config = dict(
    n_layer=14,
    experts_per_token=2,
    lr_router=0.000532,
    vocab_size=5865,
    norm_eps=1e-05,
    batch_tokens=65536,
    dataset='wikipedia_en',
)
Below are experts of layer 6 (counted from 0) of a mixture-of-experts language model. Rows are named router (the router's row for the expert), gate (a neuron's input weights, with its number), up (a neuron's input weights, with its number) and show model dimensions 0-191. Each number is 128 + 24 x the weight over its row's rms, rounded and kept within 0 to 255. Numbers have three digits each.
Before each expert's rows: "mostly gets" lists some tokens that are sent to it at least half of the time. This comes from a sample of Wikipedia text that the model never trained on.

# expert 0
mostly gets: " Co", "ville", "ington", " Washington", "burg", "mond"
router:126124107130158102147139091168134111133133134089088129097121118160103098155113137159125146119127130122158133134135070172116094084105131125099152110089072120186148134117139139100136120150151125116154166110112125097114138104153088139159106124137143062111107134156089104096118125135108137140137071147157119153116122207157162122140100170137131104113120110095103194116162117121139120098126125145099145152116121159150116111139119114113117135124129134150119121155118169119117116116159103086126132117121166138086124115153119152152111148070140115122130103138143107120133191111128144128
gate9:140169163073109149116085150090144105128160099134100074155154111083127130134101153158140096148128162129158101110156100136109155124130111109141117088110124117088169146132109116118156131131110119094108167142130077158068131082111141134103093135158101165099181151163116142122132112145146128130131162137123081119147163113119121117134132137127144176131126149147133163108109111106118144111149157128136145100112172124133113142131113083103159118137108089135130181133099131135055130128155116131086107138101087132133125123102137146141139120132120157127130111124151182156126122114102158126
up9:138113101082150159144153143085144162111114174150112162126114106128120176125108129184143147157138163125115119140118114096118094161134154123181147128139121144124148155121176131145131155121116120060120099123139150098170173108149115125177140100150135150112132128125166153137100142175154165128183134135148120111122104122124133098090102147168139125141132130119093151119115171109106159107115150164110138086123142139111089144166095123141131157150122112086101134145113066101129115114120157140102121141093154104139132126092153170168122107108120164139108132096123143144107141127111139102
gate10:126113100133141123139110134134157129104124136119115130114168113130086177115131097155135169130128115102147090121112118143087133137131127148082130124127151137129042098144096127111110139111112154110143098122132088157153124180109147165124179104126113153150157105113123151109120146147116113155098136089111083087154142076143080097125122116146134124122106126112158124121109161112163115126114135121126118101131104105121124120143132108137118120154107164114127165155145121134128151174111169112146173168087109141110101104158112121152096114157100086103141116157065138106127124174116125061
up10:100153143089088164111110157134072100159115112102176107160123103113114131183097089115119150138130134119105167120127171078118161133114148101135077095113118153135163127141136077096103134131145092134119157086120154132125123090126092129112142148117198117097127111142167135143131125083166115129153118141131113107116131113121183109137111122134119145106102109127119155120065141137105155136096130149093146174149130113151103122096127141138129133134171159147132108136117131086076127087105115114129124107094101098135135130174167150128153124106148123132104125118117117144120140092137146128
gate11:142105129143152071179119173147094123118159138124126113091163134143099132120129099149081166123138122152127114105115156145129132073139141161117140143142124123116134086128155114136139097138155048123147089112150117124098115148116162140139150125138107126122104128134130170113177150128124151087110108153100105102105123163135109105175152114120147140101116130111152086177139163133126149082128186135111150136111149142111116128103168098091139146099062113124124118152145149114107126144091085133164141096122097137085141139153100120145134142130122101126117114139135103079153116141170115125
up11:196116125114113129090118159146130141103146130160135126114093112086142172089069100130129109120142132152141147144143156131192132155128120140141125092135115120104101117154146133138166137110103139088116118147129150123139149106124139175141111106122116126116145088125096181181122144159127129167121090210110126176106118089103149127146113129173133142101118093145112179166131097110076091119150159133123107144132112114129159141132128109101084138176148116155095117140140144115121139101134109151122108144114077133109105139097092142149140105135118162111128108116143117128144142124141141098
gate12:107100136091118127139128146122138161168183092154121147128137130087136098135154117147075110115149119150169115140146110082139125123140095118133140091103125119152132148126138111107144105142132099101168158105124094126136103170133123126122170096121123145156075164145144135137163156132120136133130142108121127129138112129115139136157109092078091151174160108128152092148110151149121152131161154145124110148189105122120086116109144151103133154131167203112154110092122103094135106082125150159123112099095128103140113157106140129117106173116136096103115107136154074099154133158107138161
up12:125107102094121134130128173140123152127121136128141115097205087150159101121128144116125090125141137139130108123129109131106151148134101148124138112128126125165099126172119150092099106072093094140114109115148116146144118126136094064131150118102132143132091168139107109175145167142105165084134112177174152098100109110116157104105145134090092140110135119110158163155125125146122129118136106130127128131124173109076129118149128095096080132115146184136131148097110116152125101132116153152114076109095148069122108148089181148125106112110131117135125111097145147135141140102114139125
gate13:116133100094145131153143115110139123157133096063146128100105102126143129151119107124111117129150184153112153185146154106145132153140094126130110117138140110126135113150134146143104162155170106112155128148130103067179148154113142100135154169101100172118150129137133160130147131090117138089137134113139129123139097171074172096115132141143139148133116128136081111101111158084122086123144125118088071141131161124118165131128109108094108103166147128187159110113104137075088140130134118103127092127132139098146100137120154111138137108114153174122145148111144143106143148141172132100
up13:174096127098152098138109141103086131134159100104138160094142086135152116148132143151136182134132188100136144196064146126090118144135095110128110149121124124125103102140140123109107142138111165140132112147123086095138150116123115140109148149108104145096186120120127187157151132138123126143130135139149138152118142140126130121119147123123125101074150126130124125106137158169108111131146098180161100115136151094157099119141125134149098062104163122126153145126093096117123141133105131124126113119106151104119091162129089118136138142065113145122153148161086155113144129154151123075
gate14:130091146116112159102149103142148139114132121130137171121126172131156119153133084144170156124113124110138116115146126096110117135140094115153095130106135143143081144082125164127134135155151117107128112098119130150131139115183091096172108158122092121136112137116120151171126119147118117107143160103141096100137173120113083127149130116131132120071173165134146151089118078104162143096126096157112111118117161162124136161109108132115135142105137110097153173122112140121121169107117150157130100117086123115137133119195148169076107109099172128184165161120131122144157148140106153130
up14:152124165079129136108129122117149149139160128141145174105128115110178127145130133147117118115152107139115110146153142138112132116135121078172118151064143131112146111115112124159137107121140087108138150095159120095149157138069103067122124124124112124133141147166128141128111116092100076129139110110147088094171123148089121118123105118120093106124115164117153139100113123150166121131131118158131141141169083136139165134124151128129142151107148122113138140108135157184141143136129108122083089157138161100122109119138111147130138141115177173150133162103195089084101139126115134189
gate15:090123158118137124138094127091137105114136114131119097175105130120122100155104101121107145160128114126150128162169147115137138140134148144145105179104120113091128149146133092110115114095121123167157163121132116143085134131077149161130139123110138137121159124145137131120124183117134148120130165116083119090149122090096117167129118150129115117138113132099151102121166095144112147157105192151097147110131144114155135122134144194136169145135123108162135135163123113120061132128160085167137131152126117163093093114129155077123152144170145172105101121129115142090085124161084142116
up15:127140125115163142140109097123138162098135155142122141130134142107104093146111116186121161119067146121159112128103131102130122127103092127128142132150121117135129127133188143099147114171084132118124131104100086143114153134117165122127173090137113096095156107150120169103142091156168112170085118129100108132149127108147130119105154130150116093139103139126134111097080137089105151142106103132115167090098102147190112109133138139135125138123123093099137141175163141094138098166114103138156131141097108146153181105154097119150116130178127127089133139101169135160144140106121135084
gate16:130140101109170135168104103069135108159122119116161112083125133134116105118136142112105114129106119138093112099102149113157110139168127155145145120123121129100129110119090161106116097152102131169150125131157133162129089122123178135130090132106109167115134120076142136116122136139098085117123173127067086143126093122128135135142164123153123113148114136174158112106128168171104117099106158123102105148124117138132138112177116096160075124131146103130145145100102131106149131147119119057142157144164109117113113107115107143117114129088111111112175111165109167131117157165103078123
up16:126145119121175163112105153134122113112120108137131105134160147122146090142104138154129082136124126122110145149115152160055120083156166080107121133139125147135164146089157148141101052115122136094103180168121129127129119124128140099171089125143119134137137107114096108121109150110096100176123134144126164146137137087115121102090138143160140167148157117142095128119096121140108134119166112107160129150136104143126109136115150104140113150093116122117109158090125141066120121094081153097110139170152122145102149139134128186143135060137095138121145125136103128114145133148092121125
gate17:131113116103100147086140134127109148102083172141110159138171148138113146136127089092094164128114160076100111168114112139152105135155116087154078139136132159091104169140127146112088145128160145112109131152099081135159151152103153093100104075109094113139110127120106140167155144112146090066117108140144175146131114125136156125119121125138128124051123155129113096119101107112160153121097108126127180132134145117163143118131135120158100117138171125114134153136147163111107113147166095106171120139113134128105157134130100107149080119133121118104124108141103138140138097151132116121
up17:116119129129079157174127138132082193131146168126150114139120141082087127152156105129133109157103135131111181102117138098147147137109075118136105125122132119100123132163163132097134127124090142141129166087133141074158104127146138121099085129109102126140124108140143137149130149178149121140124115085122181149105130147119125079112131162121135138075114142160151126149137095117126135093107106184162132131174163110146135133125121117123138118130099121095139164149107105151072100119144182138113146144121112128120112132154095111124113096129151131124171123157167190139107116114107140137
gate18:110136123127115117120169158134100129089143144131138094117120144109147165163146129112130140122126139097143100124134123090154146125098139148102100143176110129114124178141151122127090183084128153162152156109131151159109134134187146156123105124134065159136125109154142125114135091127099101131056128160066135125103130071160125127125122131116116139116147126117111123123173151183111156100096125157116127141159141165135112140123136162162155143126079119080113127143124121134144141118125116103061144110110121150149134149102120130142104158100118104093128113130178104107144160132130094096
up18:129100134121141175110150106144170156158116153160106119122128144127167099116129156180143141143093137112131114141140125139111127108119110144101086147099117148136104146115168104124124133111105111139138114129151086120096137128098131119108140135123113100137160111154123126143088164099182145139175139128093109129137109139149185116158094127130144104163125176096133196140118093144105122116155133160102134090086162104172075124171139130117071098127115135168110133138130128114125098122086149151151076126111176120141148082127149133122150086155149144145109152117119157141091114138156141136
gate19:130147106132118129142157132086134131119128123108122104121170141151149094192127171143107137135112108127116119123163117160158122104111120128140108131138143136133066083133119118128143163159101144105138112119190135165096158110160137144089156079136064105050123119119137112118101141094132140163110123140131124088126128161102154144181150103138143094143104119096145079159131101135128148104108147089137131130147131148135134152132128116122098109101110153114103140102154128147186129132105162158112117133107136127123158129146093151112158127090094120131089141126145113096106098189146139110
up19:140079141119146160143135138124143116133124140137115153125158131122163108069144085138144089133093116119146125128091152133140140101129125119125089159109124128136160151124138159162126079125150152157155094106091096082121133114106147144130119114131127151162136153152113181154139109117150108087126120127084141143100140141191080131079111119146113124163134142128106138106163140146128113116129155106105092099125107090126127116135112128075161119088139080141159122116127182096134136111162105111131111164141109096102109074129170103132115088152130141113158118098114076123149152103147098158

# expert 29
mostly gets: " professional", " international", " African", " inter", "American", " social"
router:104108116145121092134131131131135161129113127100136157160113153120130135101126084136142164112125105150131166105121118104118152163113169148142129148131144154098091086089101105086103167120132145163063165151137108166118122121120118115136119090119113136125099119179167131105117123094082130107109138112136107141144132133124093114135112097148127130106123125085095093105096121161096104122097140145109142107115172137177132112137116117153171116148129133124093127079160106168119096145123122113129109120173113136135054112106133125147099146122149199080112125136104100122164091120106115134
gate1:133130141113176120141095075129105113150131092147145141126141131123072111150139127119101127140124079137157091144098097149146088140122115115092123141127103096151078118127184139145130159145090149125103139099124164116118134116124122105150177120142109114091142143120105146115091148117105207140120092099156116112192122149130148150138130132174137105116124164095168141151147110111147150128180116179118178116130112100160130104122149154154115118123104130096134113121146125146141111109103098157157104106140148127125134119151116116150109104174113164090118148095113143079091111120127138140
up1:145169120099146138143102151118151114128156112118152122104141145113102081143129153105124115153129121082090108155124118130152112111130132166102120081094105132169127167171143137114134103147123153131148148162120170104111079139117142152105142115153116126116115090121107085136152114163175105133140122123120159092156141095143101184130102157086129115125140125125095123117102110131153080115150146114164113127156159130122154118130158108117115165063093123083170114141101142086107151166115126145093130111127126073129103143091098128133153150154106167152101125158127128113135124124067116109
gate2:118121126113174087157150101123113048148143141133132130149163084117128145094099134157151123156145129131120130132160164109085132098147141122088133114104130086142141109096134119091159078085116115071115138139136178141132095184103130120132147134165120117128125150130134112091159144137179089139152173149128111098118094096142110131135150137166130121102090157143138126125130144116086135149163168094149120133151118117126099116126134105121100138113117166129152097130126127105139127104098157128156125146119116126138168110147121132117152114191112136172130156139130172160170149136100134096
up2:118152158084173091149129122124141105125136106199126119110084124107131104108113128165170109133093179127131131095133090122121164131106115112110134119069170102167136091140132117108134096117126149161134116126132177134156135106077080124155149128162136120099160144131123091107090124133087164155139169118134172073152144131172120121144116110148119091169152125123153144138147115130146150165166093105128128127136119099146173114102134116136135145125115149143154137146127120132129135170102147141149124125133164140137153104099132122068099096136145128139107133101124132137142122112092174155
gate3:122121114185105141151143095141105148104100114139121148141154103103143144124089124125141097068140101102136146135094099113099088177094139105125111118092122144137144143135159113125174126156118082110124133127111149127183148131115138082105129098174126160067131107121056133154147131100143092124149090134127143131122154141124098111106136126115127120161161082121089134153139147129072164149125203111130136152127122138129095119105103085133143147097133143134129077114129103128150133146116134135129122096130146107155147138155156165109149144087113133131135117120147085107095121123159114147
up3:121169119143119097171094107106148127130161106151144121118151127105127108128151146098157114132124116120146150107147106123163037150131161116121169166119119108081120127156136115090098085099160164099123109157135100122124056118109124116118162129106066101108103140148138141116151104143128110111084123111155129138135121118137100105191112088104129139090136122123146137124128096128132109114137130112160105142124090136129098131109101112111151139132095095141110192145115109135113123120155157074150144106115158111118107118145102163158097116129154126103146119085139107098097146108159109135
gate4:135123096118138142105098152128104145107145146123154073142089120114123150113131134132166087171168162100117157146154158120125102141165113149094136120158151109119125107109157102101132101102124086151118142120148095120142091126179124157081136111143113150100138124111119138150131187117148176118149159129135106076108131094172139154105161119137112103132120130111141114131130087100105117140134096119102109111071145133125162131099123141136140125146102144097106133111139108154107113127074138166129157078108127115150086158129122079125139069081108093121140120163145104129104141119087117145
up4:149103120112121129107122160175127091102140123144164074120095182113133140148157122140175103154137121129158106110123098092167072186126079129124080139101172109132122099094147108139111140113067134154127128118149113110158133140143116150155103185156134152125142130130114151169120149130111126147155158124133118108086155107156127129099121129082127113131124154111110130131127098166124129091101137130155113123132134150129138114091130181165139114123150127141141133145112171159125151106119108170118121090082116146144094119070107097149141088120157101108116135103127121131151124117097096125
gate5:151191139116115074160113143112092118139151171112129116133165142133124139140107133170095062143130105150171101102129138131117112137096154096107134163111115111136134127105090126091180136135118103121132119121096152118150123129131095130120078139114110103150138183184135172148161107116138181102137123155145120141137127164149152127108125139133078102133131120146148117129135111145097176103114131092112159126116130169092116121139121121138164123110108128132097101157131121094059111121163136145130137157136158132113127155097117092150143101139112118116122152082141109156140138195140129137
up5:152144126068103123146155117114124153166076148129095110137100105140157101155143108117130101126128104139104107089108157137128190168149104132140111159134137122097147185153150128146114138128148133146094137128111134120148105125138095109144087137130120111151163094160116133156107099126107141141129126110119121083116110144175179107081122116132093134105153135127142140132076156115121083137117061141119100133152178126143124135180111146128117069127162123093146167153110108105119159137139138130121152094150118091168152116094101132124163085121150137138119151146132127161157143115116116159
gate6:125098132176117131116143108155137141137138107151140156139152158127172121106080158121109115159133131077117134120091149157102134141163099124123131125135120118097160135145096131157202145105125143109150137078150154130109151089179129132108096155118147135149172134129099105084115131119117148119133127136135119089138121098103064100114100127099149149080116161150143136114161137162105146160099113139119086139155093149156128116175153147145116133103116109105144161127142130165135130152123136168191145125122120154099187135138115130126145090168121128083123146118124136113122128152160134083
up6:142113130106122149166128151141125158166140148169120116126112130136132131123116177064145112098117135111132109157110140114116122110130110123127112113107161156092074124112111068106109139127117106104111135122172115161072124113101090104108091125143137121078132125127181089166165129130147149103112133148115137140115205128095177180119126108091144114122155120141162147097118120165152122126106129152113109134119104100110097117150102098104174103102151146161116167138112144110110198109132142118129124100102128118147106155145137134122095142139173134120130141160143098121103135116146123170
gate7:122116095139155169139066161165125136125122145146123124136082106131098105156169100147105113151127130118074136167163104092078133132137087111164082109136127139108136150157170132161114105123155100146148204128095126125120177130132132132067111139119110165123157105112136121185110127110150128097149135105103160099163121124122162153120111145090104150140125125130090147119141161142124144147143096133094141183151089158112140133143114108123134137132129125130175110125113159090097158095115128088102105148107122102103126127087132140148139133098127128141128137129162129147140109106111129160
up7:080093126072130096129131107091132102134113107156112145136140166156119097118113151115086107120108107129134113104155117095147126107153101125177099115112097145118138158135146105138129132112139099119148158122104109102124133110102135117128116124089130125132098098117133161172116148153128103140131141112112148131115129139097140144148117128065104126148115115074151140121135182160120122154138123108083185118154109109144164119143094123079116125140126139117104095142150161117099103123110085102115117166149116115175119109124105150123082178105182175122061119155142131147101120074128129146
gate8:127098095112125144145084107125111152126080107158082082142118130173150099120127149139122073143144116131107097122161138129158090098117108090138079145122141116131075120135138089161131102106142102135114123136093113127156122147120150126134126151129147114145144112174084157169143158168101166132096106142101149164106130131147157144111133141087126175156120128140132120102189123143159128128110117110088105134114151124094106116131144124102146129127094159069131153133112121136115157125114144137113107099144175177114145134137120147091139122159122163134078182137089111123140158117101116150
up8:119118133141082150145097138135140137157102077137126082121079133175120115107140140136151117155097174105118122116133053127144130150103125137162134117106127130137119092163128118106122079086100144135090136110096131147084096126141123118126156144168095117116165122154102133137114109138063116176114135137113128156128093116155143098071106153126174103121126131159112133131158131140128118105104124140093093092157126139150120130187119091110130110141133132126135183151135141118121108121095168094125112101107143133074154134150140151118118115127141119160136134081146104149157118138155088112
gate9:171111171127151125143146134128124109115144114172165080123109112161157108113117161143096084129144104127090178110096151150126117102168108124111139133187149147114122139118125095115128114109160134120110130156133139118133108145180123157136070153113113090154130142170150093107142107152139086103098142112120120161098154098097128146134168144113110140120142129128102091131135105138123124149168128077128076151117086164095136156093119109125133100109125119072157124112114128104165138116126094128130116108130134096124153080138113087118125183140152133149104120161142123146178130119114161112
up9:142089176114143141125091113151102099103160159116150157148134142113111136143119132061141134108115146124114096125112110176113141143164106111146120134133108085113119096157155141182127163124137093131101150060107132129094157128104121108174119143098110135130150148118122133153129139115123161130157060150118098156134098104165182187154143138134135125102129175144141150123131112121135163112140134145154131065145132131146106134125107119117120180122172121100145154133119120131102112114109116116147163150131134149176133110171161124133149121120114104133178163111131124089141101142156138153
gate10:126118093107148134094126124159126093126088147133109121099147145153095090131112142117155102108105118109172114102149088142127149160102132106156110125142149145165090112153136172115132120143125141121104150129149119156090149172145090094161147058142089117104103143081129145139138140150154145098096118141142151120116151141125167172154118146086128147143149109105113141101149102091141129110128110128109160112111142151117113129108130100117118118107116138095123170120112113109122117156122108139116122090139170125166128139090110152153120144186127142103117190089181137167162135093106092166
up10:117168137094103103184115151143106147101175106093087101146117140113128120152156086140137137167137114186139121113120131121110088103101126145118158106135118146141138104158154134130131101129165127117132120139123112106113144138135099164200122130181133108154114083159094152127130143126098100170105108148131133163154097130140114110121101144176152116157151115119091104113131103111086120135155101121121125132123118116155125132087134144096149120121116160166122141107168169126076079156115118091134169201114103170142117123126137164147138113143147133147122108114140110141117117134127164096
gate11:110106136143100159119117123146131138127097136072136120135117137098156148162095118167108092130139134109128129156183082113150093134076128061098118123098133169117161138163142159110207132102098106110124131105128104150107086109144143116090150135116124124143122127165086150163130123155124121138156121157162134123119090128125124136127149169106119135184106138132181107154113129129156160145111110136133138168175103088123111173110100123126102123124128146159102104115104126095125098156134107139144156141128161187158129117160117107140118135115095110170139120127139137131138109144111088134
up11:160117109132130138081093125138078101193135091118146099141140118135170137151091158143187078121130159124087106127152118141153168151121110114120116127114083093067096117138129115115157134104136144121143110152109107106123115142118107127049115114135103114159103102122124124145094105139101171165128122119118106128155107121152147094156124120149117182141135184187163110107121134160125142132126100086155092123119135119100110104150126121126126138150147139127113128119126088143133113158096133162142121103149123140125152125131143087148093129146103106123109116128110172088139160144087116117

# expert 36
mostly gets: " The", " | The", "- Genus", ": The", ", The", " James"
router:146136129135136132129176160170122120125154171125128123096100123105139099117145091110133139077140116165107129125079101121152139117107129100167090159123123159153109177130108166146102089088147140152115143135137143097125128107085170127152129131119174122166135112090147087160162158159143135135098124114154128103103098119138136157097163125111122106116122120130136163119070157110152144118164130131121138161116158142123134112131157123170067128150187130110165143178132109088117119161160111138100138116110100138121110173110134134152120153107144153102149090126148139092137154150108131161
gate6:126167095107141122111106076171108125140120149110093096112106117138105111099122131118114098147132146080140120085107138128127091174138095173147119107140143116175114120106140130119140094086155116124115139097128087096136092115097127118148105144142141117109144121073121069162151126091117168059159109175152161134148097108154114150108111147142128108127098111069107118159168142144139158147139172118141153124126137103130137109130103134115134127124114105125162139082133144129188127157124171121133142150117122157150141126144148130151140108148145139159091100079121138128113122157114135094
up6:100087130151114107101110074141086144098118090113118158137100134143123123117129124107172120164154162059132161081102141141101079138135116137121141118135180086168118090109155159121182139102166114102138152085147109140156129122121137103160111148147135142144089133101158109140100121140096136080139118196115136139141144117153149171111140113130127132090142128122147102157151145107116131162165094132121148142163133069141074122096103125142115113150124130094114122123112139092159104127105149151095147145116147143142150126140154101139139133135158118158094121121130137143106118165134142116
gate7:094137182117068166114098124107176123119131118152138163157128132121097144143140138121144132102148121119130143161117153064092154114067113089114134136105134104081128118135095146096141121126155084078102147101106095143108120170158140117084095117115141134088115112141127149123084162109122138123135159155166129118147115126171161124122108145136085144135161072133110120139152111109137167168098145131153124128179138149142127128136119096112123126134142167142123119147113107119107128114147162121131121125115097122123132129178126184099183124098135109139093152134158114103121118174126135119
up7:085141109162116132151109121142131103086140090173137123134166101110132166131095106123148139130164152144120086137154156118170138103127089149161076144094122108096120119151092102116108114118125114090125099130148130122102124145122139119083145119180163126118111128137130107125110129170093141191145116130123105131115123144101127108131096145160114141124143117092171115093129103061136106092108147134113151131124088124120127118130131092107139106165152171079095104090138130104147100110166166116115141143159138154100156107132116100077128106163133067135137165142156126125113114143155120130
gate8:142057114133121134100134108152104165110117145106099130097130171162093147152109119168126127127152129119095113112115123132124094123097150124127145160119171173154126114137105178163133105116143127157117102121098133163118125078126134147116083148132066112159182133117123108105107135116080126103125130131130144088115162147104152127112137097128180113119148141141145136139146110113144137184133123094094104117109116131130140137169127142125131067138106111130115130104152143128153085119136114143100119128155128149149146136078099163097107132099152157125150107106144171156178163096108129176
up8:159137132097106117150124116127155143160133057154126104135121106107161125176166140087140161143131155112131100073119122139147125168153143120090132094110124136133113127153125122136150101124078135153147118159132072086135120109113109088122139100148097118169144116127141110134124114129135164167117130101145141160144116114155085103141085144141126144132117186130109106131103063103122080120136131139160136118127116118156143125133156087128114149163154111118141176185124113114107159112132127119120153137168106125141132121148118113100140094156112126102132148101116119140070067114173095125
gate9:090111142143098124150124064142137101167139161129101139086211081112150100130102147109156131145111116113128125133131176126123118126116124110129162122098145118137121131100132175074138123127120104157153106170165076138110134104136112101118152116139088139116125147123114140147138151146107120116135144131141102133098176129126085142110079112120139152145157164132165115187127119142135132104186132088133102131144152105131075140117113106106118168126083081145114131104108124136108108084175157098109129145141129147154136093154158147117151141119156139130128111145129132101149099111127154102
up9:137129124113129111118123125123121163151104119154111105150090144143138121111105127130101142141147144160119151130126145115132106105140141173106120165143135151130129096153127094135086148140083140086073147136094159143162109091166140158127095129153116182125163106143141117102099089103182143170156123089131131141150136106118121154169113102136153140128128132100140155098107110131097125125113158160170140113089102171135104113146105181140156110127104187167149139131121146078107094138105120150171124183129102136099148128118125165098108154166110121150136118125145147142089133139182147122
gate10:165165155148155135144159135146123120095090130142129166080147159142097141109097128066154148138136128120114083144084124170137150121150111149119137148134095129169142138085145101127125111130096141172133127164154135140100140153132109112137106083176127094133182148076117097102125098119143131103113122135150157137131170115138135132111143145151147075124123154142120162148090099167148135141134137066111105135134146108120124121142135159149113168096107106133119146145132107121170083084109117155091137152116113112136140129129166135100081144193103133136109121136109147137146099109122138103
up10:062116130177089110128133149157099128124099099118124071116166115108147155147155132144159139093118150096113118121113131136144119150127136142152141084166114145129133184142106145102100151148133142104084079102097155139116087136135155126115108150152181148147137141144113117141136114139126112123163088122111109133145098107173141111139100172134100121137120153129138118148149131153111111107105103113093138187145111115120089127181097131115124120164149135132126118149168147184103112127165136131124130120074092120138116149093166139144176109059115123163131122140140136114144154140118147136
gate11:131135164135108162107148131146145156167106115062094140107164122110127116131078125134150080128097128138151134092108124143117132170133123114113123115113157167117136112168140136152123099133162112139124171098123114132150120120105133108154123118074141116146119138125105164096138160140107103122123160127151136111093152180116127146142184096102106121111095108121129159099090138150124100154128137134106128109127129166150162134116142155120133167103153087174140116120087128109098133142146136123170105129133087152125139112122176105138174118118119171173169118154099073096183146125094129145
up11:106126122099112148135150137130105132169130119135113131114095137131116095138117116112146128122103099172158142076111090142131093137132118126136143100121121130177117107167161169163121111106123129080133158084113165112182141109120159182170116114133112099085135150100114173113153111126128138095148133138164131124099162141165157117064143114111091109113123163137134166108114133136123117146145111070125135141093147201088131116129123146132095108068102131141112119138118132127139162179140122106152100128110130134172116136113177128154130150112121132169119135130119155086140135107105138124
gate12:145082155133145153152123145104129110104158127123139099152120109096156124145110170110091123147122116163098142130140115196112159139136101110121097162146132083133126106121110117136166126154122153120122134132086148106120106136122114117146139098129142159097121152114157077052106081112135136150157102161095124137177142106161137095107162099162104145138174059135141141127139112121134099128094198129138125107085103101135147131115134101158115108157159125107129136128107099093148139138140107152155115124147135155110126112165150086108124130166101114176143137134125158103115144110115137138
up12:121146111162123151166112098104120134131117130150134109114183113143107147143155107155129110131124142117099113110164154107122118118150133180179133164143156118158120145132164124132081170148114109125087125134142159147152116116116145122147124148119145146108194137110134143161106129154128131111101113122158071101092158150107104126123112139117144113091092146158102128143157114112107153081157122126090079178123137115104132135158109156127127131133096120110145145099139118148124110135096137133090169127103140108159125109173149128141145160106108145074133160209088094170124164115121138116
gate13:178124144126158105128139103148161112140127134145147140147106120128155156155151180128107115121147120123107146100131129124128142152145122170160153172179107124116178088097115143131148166112106105171176124140114118158107103169149176131096118102100073128119159146123107169138120145128138128095114143161090142086131135158179131148118163136179143134124120142110165112096138109155129132098138139149081105104109165106155154147130154102146139148131105151106144104121116103117128156179110091155125131098142127150160174148154126108130102147117110127083163094131120118132150150097113096151
up13:097154141157117143120130162159098135088133106094105128121105154115152135149124154145141160109124132100145157153140089146094099106143141082091119108132149126144131140105132137099098096134185161133116121107158094114079129180090124124116140132106132130182109140148152140120109139111130132176134095127108162113130107065124128092133115163114165178132123093119114114158150121116123134143084121145162137140102109089137134117103150146121146135180154085140120128133151100170143151081108155098166158107070111147104120047166112123147127139112130127125113152138120121140137136132121127139
gate14:143125115159135052097161122137125125128119147119144082114093112148122140108149131178129115131143131081089090143156111095173072134109135162182136120086140116126087103159131087119140138157162145135131119108115137130140147132139144134118146121081086132142134138125111137135138091138104173136140131121102103076133108082178134149100082094104077165158102109134142096158134131118119117148111115119094124144126133129122113109115137106102143146152143116127105128111142091122162140151136123133128162087134116077091122093121213124117118107152108128145083136136144138143130128136141134150
up14:143127117144098147139120172138136186137194128116128111078160142129122084137102157150113114112124075100159121148182139124114118122132114141139122084104132132131086121112146071150156129118133128175138145135161098171118157151121099142120164110150109131101080151097109141123157123151165125118123107143129130114153159082149112144137106132121131154148157147071121115145143096141096167130108198078130121138131080124093076110148112151131165096171128114131135137131118120118125143134149120142159129111115122123104124139128154142120089159164141112128120163116126080137120167132147136160
gate15:125162112127187108108106168118104074129133154051143083129116164210124112140114157150115094156141140141127133147141090121153117155161087088142101089149126138151070149120105105103085114145128138113116131161137160102125123132121151082156110123154076126128089159131121135112130124128181166110122126179125110152153122096152116140138142116110129139142117128169137130140158133134138120143104136112102151140141117151152130138117132123118141128106150127126157142123156106098106125124122091092166131098151158128085113132124098099147103129146131111118091123071177120109126156147121130145
up15:134151158139099165119139123117118107124108173136133127138101127165135130122136116131102120096150120128111156150120144106136144118133102084173107098153084129071142140126121113133105100091154115095131139117102124120106133131141172118084117114128092090138123108162140101117102112115109177123118158163136100132130111117152108123118144119174086147153123097144137132102112152107134120157108134133107135130161102156142098118128169129135121121138162119129113115158127138140085110134078079185129112136112146106101124164105135140150092135133160157080013116097125135096124131159120117181
gate16:131090110157119102171113114098081094142115122139123135161119142141114123142111111148142124124144175106103117117163120180123111108125130103138159130155189117185163132079131133143117140139110108163116106127121143131165086152164174132122115148135168151121150104127098151127107151113162119101134116164126156148130133161160111159140132147159115119090119104144110074102156094131139116128170177168103118122156109170125127119140147151124115113148080148152162136149156160116132154168159131153135110142119113148148086151098076134138141124106159106168139134080139163093137112112113135116
up16:136092111148111141120127141113145091174139162095102133109151151161143134127140131115121115127160139142136137104122102106141081112133127093122085111166128112110112142138141109116134132094137090127090142112109092122103128141107160156092111186073129126147142159121128088135144116155117132135169117155141143157121111094119181117116106103119091127086116149161111150130155105149161098113110181109135097138156061137125119151104156124108126131166158116108185098162131173085152139147149108115150154100102117116140132080162137114142122162114121132144150177118118112181107157124140144160